config = dict(
    experts_per_token=4,
    router_score='softmax',
    init_std_router=0.0281,
    lr_router=0.000241,
    beta1=0.95,
    seq_len=512,
    train_tokens=367700000,
)
Below are experts of layer 3 (counted from 0) of a mixture-of-experts language model. Rows are named router (the router's row for the expert), gate (a neuron's input weights, with its number), up (a neuron's input weights, with its number) and show model dimensions 0-223. Each number is 128 + 24 x the weight over its row's rms, rounded and kept within 0 to 255.
Before each expert's rows: "gets" lists some tokens that make up at least twice as much of what it gets as of all text. This comes from a sample of Wikipedia text that the model never trained on. Tokens count by the router's weight.

# expert 67
gets: "\n", " |\n", ")\n", "it", " The", " \""
router [164 115 151  79 125 137  84 119 121 161 149 118 134 171 180 104 112 130 103  85 131 150  84 117 128  68  98 116 141  94 136 135 119 122 160 151 127 135 149 138 153 149 134 131 167 120 143 117 144 144 114 128 109 141 130 158  84 153 114 104 180 122 141 115 111 104 107 116 119 171 146 124 178 109 167 139 145 132 114 124 129 119 136 112 141 146 106 142 144 113 121 134 138 119  95 121 152 135 118 158 156 163 155 123 144 108 164 135 158  91 102  92  85 105 176 129 143 145 135 129 156 122 145 119 153 167 104 109 135 108 100 168  66  87  85 138 120 131 113 153  95 118 121 122 110 122 139 175 109 159 129 139 130 151 121  99  83 116 146 172 131 130 120 145 103 149 142 127 117 152  90 112 115 144 135 110 105 137 152 143 142 113 132 137 132 128  79  82 109 136 155 180 116  78 104 113 144 133 106 105 123 134 109 128 165  88 146  95 115 200  99 147 141 151 120 156 139 149 160 157 137 105 124 144]
gate0 [ 87 159 192 138  86 130 176 125 143 155 121 138 117 129 104 116 148 114 119  95  88 133 125 123 125 112 108 137 113 122 135 137  98 113  97  73 117  82 123 115 141 144 113 110 134 156 127 126 111 141 151 126 137 110 125 111 116 139 110 195 156 129 123 163 146  81 105 124  77 126 125 136 132 152 109 164  94 139 128 150 127 135 150 112 132 161 131 114 114 124 170 168 168 125  97 120 121 141  97 172 155 103  87 121 139 119 153 155 119 149 113 106 126 136 135 146 103 175 106 144 118 145 123 122 159 111 164 113 137 134  84 161 125  95 141 136  82 127 115 103 121 132 138 124 139 108  75 112 113 128 109 114  97 139 124 105 128 137  97 139 118 143 147 116 140 132 140  90 142 132 124  77 137 189 140 130 116 127 108 161 147 101 136 130 135 148 110 133 128 156 129 144 165 150 117 137  97 112 102 124 140 158 155 140 146 138  42  94 181 176 131 125 104 156  90 109 144  83  96 135 150 137 140  72]
up0 [110 141 130 123 156 126 135 157 150 156 108 163 116 111 119 128 141 158 111  89  76 170  96 109 166  81 135 153 147 126 167 124  97 137 133 129 134 115  96 111 102 124 111 104 154  92 174 152  86 148 109 102 119 148 152 147 136 134 109 139 139 149 158 149 127  82 145 143  99 148 147 172  97 181 159 123 166 138 135 139 121 105 132 128 134 111 160 107 124 126 135 139 152 147  89  91 132 145 145  95 149 131 103 129 102 126 156 162 132 137  93 128 120 121 162 153 130 153 115 179 105 158  61  87 139 149 193 120 122 119 139 131 113 118 137 131 116 145 102 128 137 155 119 147 139 131 137  56  96 149 160 145 123 146 135 126 131  73 113 103 121 105 168 114 103 144 153 167 120 118 131 166 156 140 123 114 133 156 122 127 145 113 149  85 121 140 114 109 111 118 132 152 152 159 160  95 114  90 128 115 116 110 133 113 166  91  74 150 149 159 102  87 118 149 112 130 136 133 129 122 169 141 127  93]

# expert 102
gets: " and", ",", " the", " or", " all", " two"
router [141 134 151 105 111 129 102  97 102 148 130  89 145 182 136 136  88 104 139  84 189 125 130 153 111 140 103 176 105 125 137  68 149 146 116 121 134 142  90 123 130  95  93 158 133 132 111 185 103 164 118 103 131 154 104 167 120 120  71 117 109 123 151 145 131 119 147 128 137  78 140 125 119 135 174 135 170 142 137 139 120 155 101 118  63 114 129 150 141 109 110 123 162 131 156 146 141 112 155 145  92 125 158 124 119 123 160 137 142 140 159 118 129 169  90 129 147 105 110 131 107 150 113 119  66 144 122 140 138 122 129 122 127 125 159 147 109 154 143 141 177 166 130 146 143 115 128 147 135 145 167 156  75 122 141 117 154 122  77 123 119 144 122  98 123 170 125 109 109 159 133 158 185 129  97 127  96 154  99 122 107 133 125 164 150 141 153 142 129 135 121 154 115  78 106 116 178  84 147 128 108 134 136 157 110 124 143 108 151 155 117 135 137 152  93 165 114 104 115 133 127 138  98 139]
gate0 [135 111 145 159 152 115 116 148 106 132 162 149 190 126 137 105 110 108 113  70 152 139 105 109  72 128 116 163 122 146  77 149 139 110 141 109 105 104 140  89 110 124 133 113 141 127 135 149 125 116 122 119 121  79  99 112 176  99 108 166 112 160  94 126  93 121 142 161 139 121 135 131 142 162 147 158 138 135 125 123  97  94 130 134 136 174 145 145 129 112 169 111 140 108 104 132  91  90 151 124 131 147 112 114 136 110  97 112 114 103 105 114 168 152 109 168 154  85 102 168 171 100 118 155 128 111 119 128 145 162 112 157 108 164 122 118 122 142 120 141 134  88 126 170 161  95 162 106 126 173 135 122 131 160 175 124 112  96 145 104 125 139 149  97 126 102 177 161 103 162 125 112 137 135 134 142 125 164  86 132 129 128 131 120 111 126 163 125 163 136 112 126 103  93 145 171 127  95 145  84 127 183 127 119 162 120 147 110 155 117 120 116  96 129 158 150 119 164  78 114 139 165 138 112]
up0 [160 182 157 152 157 126 175 120  99 157 104 129 145 144  54 136  74 168 120 129 105 132  89 109 139 120 110 108 105 173 127 104 131 133 129 101 130 132 129 128 157 103 153 143 100 121 110 159 113 143 100 128 155 124 100 111 132 146 139 139 101  91 136 148 138 157 143 156 165 174 127  85 112 152 137 124 103 125 128 187  80  71 164 110 128 139 133 148 120 139 131  96 174 141  91 157 116 118 151 168 125 119 191  95 136 138 113 118 125 110 111 135 153 120 124 124  95 154 129 124 134  69 164 159 149 114 122 154 151 135 106 159 126  90 120 130 105 138 167 109  73 200 106 106 146 135 131 138 134 147 155  80 165 125 138 152 166 124 124 103 164 137 120 134 138 118 159 116 151 110 119 125 140 143 146 118 109 164 114 125 142 146 105 129 106 133 121 132 113 108 166 124 118 135 152 109 133 118 100 106 130 106 138  99 117 130  95 120 121 148 118 163 114 118 154 120  92 155 122 142  97 156 137 143]

# expert 45
gets: " was", " is", " as", " were", " are", " had"
router [ 88 121 161  99 169 117  95 112 127 116  98 191 116 102 110 181 141 136 164 123 111 115 156 137 165 164 129 111 138 111 143 117 148 117 110 122 141 158 143 118 117 121 162  93 134 118 140  93 115 114 119 104 156 158  98 134 134 153  80 122 146 136 133 155 155 138 130  96 132 152 146 137 112 125  78 127 111 114  97 104 168 137 137 114 133 153 146 111 149 108 129  87 148 104 146 118 133 141 138 114 140 148 119 130 135  98  95 121 104 137 119 137  95 148 124  81 129 134 119  97 155 117 116 153 191 136 147 129 169 162 118 153 135 114 133  81 118 119 144 160 107 146 157 109 153 102 120 134 107 139 142 122 111  96 106 112 104 130 119  55 125 166  90 128 163 111 115 103 135 139 169  97 120 122  83 136  93 112 124  89 137 143 138 125 172 130  95 120 173 121 162 156 128  94 105 157 137 157 155 111 124 168 117 141 107 147 144  86 127  96 169 167 103 153  65 153 123 141 136 155 120 145 146  86]
gate0 [144 104  88 123 133 148 124 104 125  88 109 135 116 124 128 139 120 124 104 136 115 126 135 149 135 155 133  99 141  82 110 115  88 141 116 124 189  96 129 112 123 122 126  93 116  98 104 143 109 119 122  58  94 142 139  98 104 131 120 139 140 109 119 166 187 138 108 123 131 120 156 147 140 149 118 129 143 178 133 134 161 116 117  81 152  94  82 118 179 110 137 102 115 136  98 127 109 119 100 167 163  84 123 116 133 153 122 135 121 128  81 121 155 123 121 133 150 151 144 104 116 120 107  83 119 120 115 119 146 146  69 136  78 150 152 131 191 104  94 103 123 113 127 118 137  92 139 143 159  80 176  86  90 121 166 112 138 122 141 104 108 127 146 166  97 111 133 122 135  91 104 113 117 113 111 112 133 177 132 157 143  85 157 137 177 146 122 157 120 136 136  69 159  96 135 126 150 136  90 110 142 139 122 145 119 140 137 114 134 125 138 102  96 183 117 121 132 144 128 157 153 130 113  99]
up0 [162 117 163 120  83 121 134 123 175 119 116 167 117 111  76 139 137 127 125 167 140 125 127 173 143 108  93 115 118 101 121 104 116 128 116 112 132 114 121 138 140 156 130 165 129 141 111 143 102 126  92 107 121 113 105 148 115  85 162 138 178 129 136 121 117 120 182 171 156 113 134 128 145  94 100  91 113 169 132  89 107 142 122 102  64 138 114 129 144 133 116 140 141 122 125 147 124 145 118 126 116 102 115 137 154 116  75 100 110  81 113 135 157  75 162 141 132 113 150 147 109 134 123 138 125 174 114 121 135 144 168 119 123 121 119  90 193 132 155 100 176 111 135 119 106 175 130  99 127 145 104  87 100 112 123 128 121  89 109 131 126 118 133 171  96  89 141 116 171 102 121 139 116 129 128 152  81 169 112 104 121 120 114 164 126 139 116 153 143 137 158 131 142 160  82  89 158  95 128  93 123 103  95 166  89 131 131 130 105  92 132 144  94 116 105 108  93 110 147 161 106 121 134 150]

# expert 7
gets: " |", ")", "%", "|", "8", "7"
router [153 135 151 133 142 113 110 125 104 129 150 128 101 111 122 122 203 133  85  98 180 131 122 110 105 135 121 115 139  88  92  78 106 135 114 172 126 152 108 126 152 119 182 126 151 112 153 114 147 109 127 118 119 141 121 115 102  91 123 126 124 160 153 157 131  94 166  98 110  82 127 112 115 136 100 122 172 143 108 127  86 178 145 127 139  95 139 130 100 110 128 176  98  86  87 103 130  92 125 133 143 158 123  87 139 146 164 162 113  83 136 148 123 142 116 103  86 165 120 156 135 176 116 146 121 133 114 159 107 137 139 131  65 106 120  98 158 133 131 117 115  98 152 137 114 140 130 117 137 131 105 131 146 138 115 118 103 128 102  76 151 143 139 120 102 137 177 146 109 129 150 131 123 128 161 147 117 132 126 120 112 124 146 142 100 153 152 154 131 136 133 155 111  92 130 122 169 159 128 108 173 114 180 136 106 123 145 161  86 132 135 166 121 137 135 139 150 145 120 107  90  98 191  98]
gate0 [ 83 181 176 150 144 135 157  96 149 151 174 108 113 117 139 155 107  98 110 114 115 120  58 154 141 131 138  86 102 158 149 112 111 173 130 170 135 162 142 177 134 113 170 116 120 108 101 132 162 149 104 132  94  99 161 173 108 144 159 123 138 133 119 143 144 168 162 122 159 107 128 203 104 117 131 171 111 144  99 160  93 123 130 119 154 133 129 151 126 119 104 136 115 133 124 107 114 139  97 158 115 112 126  86 120 113 105 122 109  94 118 181 102 126  85 124 147 123 117 143 126 165 148 108 126  89 135 120 126 114 122 163 153 155  84 141 163 165 156 148 169 151 118 132 136 152 123 116 123 180 116 107 152 105 154 100 137 128 135 107 159 110 108 137 106 123 126 110 140 123 153 134 132 129 139 140 114 141 110 114 112  90  89  98 136 113 103 152 127 131 121 117 122 147 104 130  90 161 131 101 140 139 132 108  81 132 120 124  91 141 114 158 126 136 146 133  95 125 112 155  87  77 149  97]
up0 [136 142 178 139  94  92 120 112 134 133  99 127 125 118 147  88 126 106 114 125 146 120 128 181 165 181 157 122 184 116 135 111 110 128 134 103  81  89 184 172 117 154 127 126 132 148 120 119 175 115 139 130 132  95 135 108 116 143 171 122 156 141  86 120 116 106 139 138 122 109 128 150 122 156 136 124 147 144 149 135 158 122 127 133  93  92 120 114 112 181 123 131 142 122 108 117 156 110 176  97 193 131  96  92 139 107 130 127  89 164 171 137 133 109 163 148 141 150 141 167 150 142 109 148 136 142 120 110 141 124 113 157 143 126 107 145 131 164 178 129  87 136 129  88 127 142 112 107  81 109  75 124 139 110 102 137 120 118 171 134 188 103 165 142  96 114 104 139 163 143 121 133 100 134 156  92 113 159 127 133 161 130  81 139 167 119 136 114 123 140 164 109 115 110 124 115 138  97 122 126 132 111 160 184 168 148 129 145 116 142 153 140 133 129 114 118 111 150 109 129 112  82 148 121]

# expert 5
gets: "\n", " |\n", ")\n", ".\n\n", "\n\n", ".\n"
router [115 120 156  97  95 152 125 140 161 149 115 147 140 123 134 144 157 110 101 125 117 134  73 101  89  91 120  95  88 126 131 160 128 121 171 145 178 118 123 127 128 143 108 130 160 112 143 153 137 143 143 115 163 115  97 127 110 115 172 136 166 150 146 144 117 145  99  98 166 146 106 142 115 102 111 109 132 136 121 128 116 120 113 124 113 134  89 135 145 148 162  86  65 153 105 119 116 118  92 128 122 149 173 149 143 150 153 152 140 140 107 137 120 129 160 127 115 151 115  99 135 180 126 120 168 147 108 114 109  98 111 141 127 119 139 107 161 153 157 146 176 164 145 102 173 107 131 151 112 127 134 113 123 173  85 117 173 147 112 151 126 141 130 164 125 153 135 168 151 124 134 159 137 142 154 118 128 166 164 119 118 157 110  98 104 108  89 100 172  90 100 123 144  95  93 119 138 112 141 130  97 121 108  84 122  87 103 100 117 123  71  86 100 135  94 114 110  86 124 165 107 115 165 135]
gate0 [120 109 100 133 148 153 111 155 128 154 142 126 131 141 128 148 151 142  96 162 131 159  86 135 126 122 105 137  81  77  96 137 122 106 151 149 114 132 116 147  80 138 116 130  98 139 111 101 180  96 120 156 129 133 142 102 105 136 119 197 142 126 120 143 130 145  56 109 120 127 100 118 133 133 112 122 101  78 160 129 142 132 122  96 143 132 107 121 126 113 120 139 148 133 110  95  66 161 127 117 178 151 181 106 120 105 116 129 160 107 104 120 122 102 132 102 123 140 138 126 128 124  99 144 108 120 100 136 103 110 130 127 119 150 166 125 144 103 137 107 127 145 117 107  98  87  77 139 112 115 136 147 115 123 159 140 153 119 136  91 132 151 117  89 134 147 136 153 115 102 143  88  88  75 170 142 140 112 140 139 103 128 118 117 120 167  83 164 181 128 103 108 142 100 114 118 106 135 173 131  90 128 109 123 175 144 118 108  98  98 143 158 183 131 110  84 121 124 134 104 100 130 188 108]
up0 [136 110 100 169 136 157 104 137 125 119 156 116 148 160 150 159 157 142  95 149 112 164  87 146 122 140 146 150 101 106 109 125 128 116 167 137 128 158 121 148  73 153 100 107 102 133 150  97 154 107 119 124 143 103 144 136  99 169 114 145 150 117 120 129 125 145  71 150 152 102 100 119 114 138 108 134  96  95 153 141 142 126 121 114 168 153  86 153 145 131 161 138 147 106 121  84 108 165  90 121 159 142 176 117 116  97 135 146 170 102  92 132 113  91 134  84 110 140 109 130 133 128 115 123  98 130 116 110  91 130 114 158  98 135 146 120 145 112 182 119 111 174 127 104 106 101  93 149 151  99 111 125 112 135 160 140 147 124 111 104 148 113 116  79 142 153 146 124 126 116 126  65  72 123 139 148 149 123 142 135 107 150 118 151  92 150 104 165 173  99  99 111 138 120 103 112 127 104 186 162  81 135 128 118 140 162 149 106  98  85 138 145 143 132 131 122 128 106 138  95 101  98 169 140]